{
  "num_key_value_heads": 1,
  "learning_rate": 0.00147,
  "weight_decay": 0.092,
  "schedule": "wsd",
  "decay_shape": "linear",
  "doc_mask": true
}
Below are experts of layer 5 (counted from 0) of a mixture-of-experts language model. Rows are named router (the router's row for the expert), gate (a neuron's input weights, with its number), up (a neuron's input weights, with its number), down (a neuron's output weights, with its number) and show model dimensions 0-223. Each number is 500 + 50 x the weight over its row's rms, rounded and kept within 0 to 999. Numbers have three digits each.
After each expert's rows: a language model's description of what the expert responds to. This comes from a sample of Wikipedia text that the model never trained on.

# expert 57
router:532571461490541550481459442439559565541542440499552562495557453554460545564559474561406559544545446444458455549418479549538540447559571555541539427436447453476553457550455555558546451545473557443555534528509449539558540543548440477444554439527434566535542495551454557550448538437557441501444436453543440455469546558496450439435560456448564552566434535463553537554443493438561552437450502454455556446444431459526452452457540442542505571452466474467540500564455552531440514478452463507495559564461454439441563450557552451452404424442453544565577427550459551561548455434552559540440502450450441452466445463555460543547564541447527444551531492554546535537542445542462430455454
gate0:513501446420599594412472475474551522614426463461529487532506456525435588527539514477512552526499453431483478603492555509497494535521521538552541568474475479528519467580486561466470480598429474458568561548455470480534589473524474449495610418497419538614475556516425537569424555432539465503448468410524438468395522536522416502458492458415551548480434423447489589550460444528458576446413488524462455494521485416463557516457596487507489437440493517460523488518427589458450566543447477573476493560468512538444457495519536507451463494499452491488583474523425550493554469586509502469417596559438509520483505463561460516584540500480551463446485496547537588587497438565422434471528
up0:482503545560533534500462520574554429498457459524545492566582523502546463585365565415524450420439458454507512496486458532483569495484470476409542603561454456445551507448492510528450473498464568461483497515488509454463586537530426495486543518519495579486597422477505581469489444516474465460530525643407518493496576534419462487483472462427498520484465534465545561515551541496479449499514461453408448554528612568529481635503505489425509559501492557489498506560452584561417501657464481552414538464537552479480544506447480510464408494506522430469496528522463544487523484455561596486591568585583432453507424610442409453536433490496498489516470496526543444547473535523428531463558
down0:439554617443506473435477492497633496589390521526566549483473437441522546515525463635445534482591509499498531501522550502535548464514509459483464533442555600525598446487474537456524491508433618464420564499446605521498502537413434552538558514504460466434511403582498522409460484516413593477447560484543485486551533458547453490465519418506486497490539473513575507417541446485536519561570517483514516558418411507536615546549536389522488500365445484494573526573510542464493488540495523516453533487491499456457514468488473487481476460485606499526594495522436584516558504510469493606580455491420478446441502450513532522521528503426437452481481438567508485582537559491439509511448
Description: Short consonant-heavy pieces inside words, such as r in electrons, struct in structural, rat in Illustrators, and uro.

# expert 8
router:525548452521541559498472460446551538533456454466538542535558458537447557540540489548454536535530441443455467549434586561566533450544555552474553533469457442437544456539458559540510454549474542440548549536422437541567547554559476427436554442545448531552412512542460549553446543447544459543444438442547430418422554532467458472436550471460537548541484443440545547553444491441559547451442555455460499432451455453505453439455553447550490472440456433444544443559446540439450487423435443515367568545459438459447468448560558457461553443458459535563558453535470568532537444445536536572452565469452438456466449440552464556564544566459543438537570450551544538547537462553462427447455
gate1:520492481478527526426414490393542559571483460478563513548520456531430507562579462594537522529547468477451487545398490529546553440535518565568510446411462489524572460494493508592543485556468545442537580581527422517565533557599450433447590482484425528550501471553464580541476512423541454496484480457517430452483547583475469477492555484507574574554430450463531503606451507486494549470414487417476547479482427414529492410417570460586541508464457441444511520544475576499411542485457475519486527517478453456470502398559511443446561427465492579583492504548464538589502435541514559567484471457481490445429466512570529566517555537460553406559526519589518527551542468534467435419444
up1:509553494524563418510436564523443625617528483516539519546603532574569527494518440444451583413507485472536562399503501586477470467545473465433527479522453454473531483462521472481450514509464536503506496527422514528460471486512506445467629500536487570521474543460509484553452468417565541440397513507525511446467466577496473435455494430487569531474531392566553597528403443486550524561562420561467437516434473472503460563471550568544497457498541543457476423478489536546555544530429473479466418423576488402449485473546548547535489441460495601440549533545496574535607420586480529491466464433487399527548494434517467545472447533417543429541577558480559482445555550503491508547557
down1:470433515439536447578577367570359461450471543516456520455518552483525441495461429498495481552448517514584573504593464561409402503493426377512433500494534499523549429581568452514518548462560447587448578544484532518446624418522448541475387567508452525467505485516587507509526507561470468609463572571499561489550500503469445487502488455513492529494504513563506440435465575465523550456524506499529463495489529502469546567522453418466451524595501544481491489541495525454503481587551483473577479465481503464545550494485500558514511536448504473451514395511475510444447515398467474513476471613563515462605487529517608429516539494485566620536429485497423463549552508463411556505517
Description: Prepositions, colons and pipes in infoboxes and filmography or track-list tables, plus words inside titles, such as of, Born:, Must.

# expert 6
router:556562461520543551519471465443538572553520446493560533461542445546439547554565538553513538550553445462448442567441474576554547452538537532495541464457440432486547451543454532552563439529438536435552555571629449556563548550530443461458571439470453547575597514558442554536458535468542438566441429446558428459524541540583458453454550448454553560551472526452546529560433509437552560449456496445436497450445429452515445443438556446534486560438441533462570523564474553516467514448434449476532547553472436431465500446544550460451510441443445554554558457552472542569540441534544559560448471516451453474454461455541480541555546541432448439551556542558554552543567452546460452461444
gate0:543544445472589514448435428447515551536592444499518532590554499598460565543514493528524490596555430473445466543478472538567518459562573547496491510449460450489519491599486579563546491571487556442533572602455413553540548523548513413518507411485434551562458503525446552529427542441535506465429448502509480446512556513501429465468526454429542552507442492477525531502487493474557534433464523491382510517437488482537421426402510456513546433469456446490573513540465519588427514482452528479429601534425412513421515484540595500499552420455509536567539412607399507538539455544452536556450486494498464430484451450567552543602496512493526454546579537548563548514501424535441471449490
up0:506523441575563491471497492489544396483438455382497519523461432533515491524563485478506429513520546543489534598529464566555510540524479453459482519515452462442536540566556506458489459515544585373493438452489523390551479493598490446522457424476542434607516529539551584483499430482489484492447426658494478397520482507469395464556494627588446459495425478482452573510543584489498549422462593517492525501474430576442453429407423496428430479524515587543404483581424508448501495491474547474523477523473486567480544519420514459468453551461591516513524401530477496492435457491526436481437407466479520537422551497513477512518534416544530568469511481545451565537493518510469521464439
down0:514598513511575522451453488519527475492471485533505533505481509447499596543469544608492499571544453501454467509535450524561469508560447464547446606517532477465569482395484445521495484553519568551511471514563456485557509489516512470488454460499509480534509454616402471544464512557539463465460375525504483534507534562505481458468478499523507509491465407564542546483548464467480489462481480503407521530513467564499555465519494452524508554516429553477433626518599612546484571585460448456457454463455447533433453446547464514498487522558554537552485465451585537560589385496438597556396463383544328482487548498535490458550528440400545427525577451463567420498495479539430433406535
Description: Sentence-ending periods before a new sentence (The, He), plus word pieces inside personal names and credits, such as Brad(bury), Lil-ie-quist, P-yle.

# expert 44
router:550556436441538563471445462434545530546551450460562547520566462567463550549568515547575542548563426464449453543425561548556544449550547554477550462450460454466544440537446548557489433574449553438549527547509465550548550551571416462441537442443455564562512482526434560553450549443561454493452455454541464420525549540547455450452551438441558551559436525432549563560448505455551536461442484453455453438447431451472435426438542427553531392446441525465544489548474546533472532487473445490432556534454451429451501457563557456452471443445469534563540462553471572555550452461548559556449483480446463434465457456533440544541548527465497441548533492561554556543564431549449422446460
gate4:544559404496570589479374520445549536576507460470590544555480457584504571506560454505534502574544484464467466564450465520557558441481556559510483481491448414498552447548447556550483435546455542505563565511527463570513537505552478474476574450463417556550521518531505569572485481478590456499464464530504456424477569585486436439500599451469498520527430520418503574537470538483554576453484482476440541456492438504556456414469527404525542479437458468487513513584482569567435510512508429482449492587482418475475531493567532404424469492427445511573521479559483513526504481569553581561440457460501436401429490517503466535548555618456585445574523534564540560571560481559452454467459
up4:543482543558479500468470523503474521487459453473502587452437458455462584439522491541425486466539445401477459469493458450545439487459553536493534454412463431466453525521443512507503396542556532528533444447575545483513609455437436538525487543540537530484471486537457518523486504528485498462545472457497560464528545528580436469560483473495517484532596480448533537450470591482462456579406368550520528464475575597455552464481581551549497609445513485568521444580438565562504570486543468510442539489420553438430523438551568491510513451617416402503494578527556536500540488465469467508562476532445475435560572467423544494568569585431467488568456480582598368501535426425503538498457
down4:446490448431448562466495501449497510494547464479503461544515478455523425485522471439442506506491448512528395573482467502550549463470460525553411485581420558519423505459534504461455513474490491538463468550475481547489453581498489461576518499557478537466554561532450533406484422550507462414602493460456517439622560467534510470567497509501493469519399592566485534514608535522495484445481585524500432475527527417468536507567472378593461520545574392485466505570410508542512508467456467480543473444443518616497579402444558535435507557442455599430483537551528529551414461528377624527463502556568502525533475526524508490535468544464582486546525464476461494439523509488486493326517
Description: Digits and number pieces in sports results, election counts and genomic tables, such as 2–1, 150,335, and name pieces like Ib-arg-uen.

# expert 16
router:545530439518551542563444460443544551568495459484552559456577449524463541542571523553450537538540444470446440536424516555543549475548562540487547516470462433508527472545463545560545443561452532454567549560540450547574547547553457450436539429528448559561582490566450547576426542452563466438452413474539432422564553532492457432443549444463550560570451490443538536573444491460560564450434517466452479459447467441513431422446553441573506531455443503458550554543476551501456471489452458544517568539463459445432519466577548438445512423448468535541566457547459559560534440516550566529450528496444434444453452444556518550562538573451570443567565552565551562544567461552456448446457
gate0:569547429525603519434463464446542536538566514476579494484529459526437522500575430548506530576553446444418491590465491528543535464543561510429511463413507440470544475540468579528601484593495567449520558549446415519559550589543482432465584474433460542512526498526433550520447515461525406516452464427541477438548545501490452481467554412427545550536429466449566531556465459402513536472432558488447544430419465443575470501415498447533566513452438436486553460521450490549486546502437494560484570515509427508389528399560526469456495471478481487534538489610420580532482494461535613505500516482473452453504498443508505561559558547477498394524541494496573522510589468555470407480450
up0:494430362494621585427493488513576511528485501481496552513432509413513498574510470528544535566564463487470478496553537450523554380496537507646517510525537540582590529583518562447536420503554487511562478575575509497480563517574471505493474489586464550508528463460468564552396438411572491416428499579422520567543537444410506476481441452490483546493530535427487476587487510414535450549494438519507465487416495419428558472451436433539525547561489406498472511580479465410510556517475467543456484518484471466575451497525516539461460491457485467501500528419472430440501524604535553521503456550499522479511479448574488473574563538581546514585459463479449521441605512511495481485611
down0:482517486533557524535450426549548596542462472450448595432461512466500414549493462459560499469566426464500550447545396484563549501597500483605472429441501500642517527499498505563503510505434457524585589484463531533466512497472377541463508432501526516626477430494462499586578467449443514553393479463553447600404475502497452494502470507500468453438410490491525597492456415551467492514576508425536542519547511489513520479463477464420468512409453555451482468485438554526500569499515468542435563524574540498423509525559562425492510502431537536484546545466507490530551477478520448435480473542487542468430428463390407559503579521501548517510509537585564538503562605464485599564468
Description: Word-final pieces completing a stem (sec-ure, conject-ure, Damasc-us), plus to, will, must, and year prefixes 201/202.

# expert 51
router:552547424503546565474450469432575569556517448487577519462551451551472545556552437551470565558556455455460424553447492531541548456540549548545565513438445467511546450554465536538534433531462538449544553544537438535549562557560439451430558465552440558543443474561445542550461551458562445455435434475548456439531549556459443460440550464454559541544468537452548539549442503451554557478439432462441496464443455440438438472422540425550530533447442470442532521559464536547468464486442441575506563551462434446457484447554542453454536417449461547564533454566459531545543457524531546553442415437454433454444452453541413553562566565462548445561560468557552554526564433543456467440460
gate0:547533453503544508453412459428591568569538438440537547506547427574455501484549492502527542520571440454419469566470484517547552488510582570557494477460446487426520440513448511553508445587509528462572596522490424526549558561563468473453506413475512564576531547555453567537411574482513424525457447437531454442438535521523473437408545458509561533509424434441515522504442468485532586465436519477459544455410430455531426409483542419536559431472467499446528441529444538480485579468455411485416553540525466449465573402544527476426482498458445524526571458570498604559501451535532577562505497484486472463428453471556504520572555526445551428537502506525549502535538438564432430457433
up0:478541515492555499454440433451466524455611543544519576522488504513465492378557441552532523474561432526464415467520481449528446548421491498523521540458537510605486526547458595599495564451523448457570473544420500602538407463464421521552477462547486477530467503597434537468468469462520517457491503458467388507445571492471391526447509441477447462542499572513455578547482567548538474500463518402546511549495510477517542511496460501604531519393462542531542485576523495538440524399471515507539521534469514590424399531602525429475515453475495554607528472498462462481482550460509464563435431433445448508486509431478551484556506429456561438498425562454565461577590411505600452518459
down0:536562456584510512556513418567503396472455533427577573598514453502491520502518525461588572483497619529519509522494488484450537491495493441408495543507532456571541560451570530509432491467541502447373519496555574477524507542434537491535531442492424437455366535544456481542433556429543567464464456537518445530573546486404522536514492627517466506539524539444524460427436534501556504585526532431422479577509541500471416567503534645506527591532449496480515521534509461397586515537498429522455549443393513470518495553462454371537446492456416555531504451509503500474487454473544515450452516598509484470562462531476503486502529472524557449491434445396467456523467403516508534538458
Description: Middle word pieces such as ark in embarked, ey and gr, in music, film and album articles; also United and hyphens.

# expert 41
router:564553452521550549471453447448545542536465454461537545525551444541454550529562486548493561551557440458426432546470481555549547448550529546566522481427461438582540438542455548551550441563439567437535550556433437539543558548544451415448573453535463540575440539523436540541434557455572442483435459439567433453458558547501458451438543456449540528545461540431552566557442520441550531442456479451444515460449446437470441459431550442567531563445475492454542499545442541439461473458445427520521562541459450472411514459544561456451539430440450549563570450543446556547534459481547552574448498546422446458454439452553525539556539573448483431541550523552543550541539458532452427449456
gate0:408528570584479477595482528441603504539488525540509581413480542547394468515417496536517482579589517521450551449553417512436504556550515441485512378444569571427490442550475541436525466493507505502429457528511448434521459555451387491463441458527493468428533590559552509533435563531513523402582528529434549556509463470435486512542520534445443444495503467475451539531449406562473513493432370494575534467519491478526484523518492541543438620441499508536474441499509480539553479563522522502443523508470573432469468578490535513467485461484447406530513572452499464495539391582517477519577384458577513613468530480509503474449516494510404461478480542434483470569563401489540542507521
up0:558570492573538542458553510523522530425478552449493473573436503469536490519511445586514561522432474550481517449511588536562543442574424505538543462517484484485526549454512544464585541468477482555430492476618554546547448518449583485457490460323590499500509554481483535421533528428568435425479477483436512552505548543469586484492606471519468536479534479461568477513455597479591514514556537445561490583472415522459504541574458517499477431587456485463533486468594472517508525456493463492524445438464415606381474489511400443505494500457597463491527513448547457610461558472518561459462498426445439491511535576494432445522555567550582448423512425525480512504490548550573485532424
down0:439571467531479566467445558521497529604542466550444544448483418397477527551479472520421526482457469516448412473494471518529537483468426460507577500616495442512470423424439569494588348460463500468483535590517622569567496569602506493432504537476464522526447494449528510533492517514525509483487414478477547499434437494513502472465526501579483659483530533497583522584491560545492511555567497448516506402456566446509492433500461593531512492473459521518454558603526529494505505475480478526429530577510447596487526467562534439499455492482542564541401522448471476530487441404578496448581581478442549556444502494486432514540481442486438462461479436490370511472557534517445430502566
Description: Bare space tokens before years and numbers in dates, chart positions and specs, plus name pieces in sports reports like Tor-rent.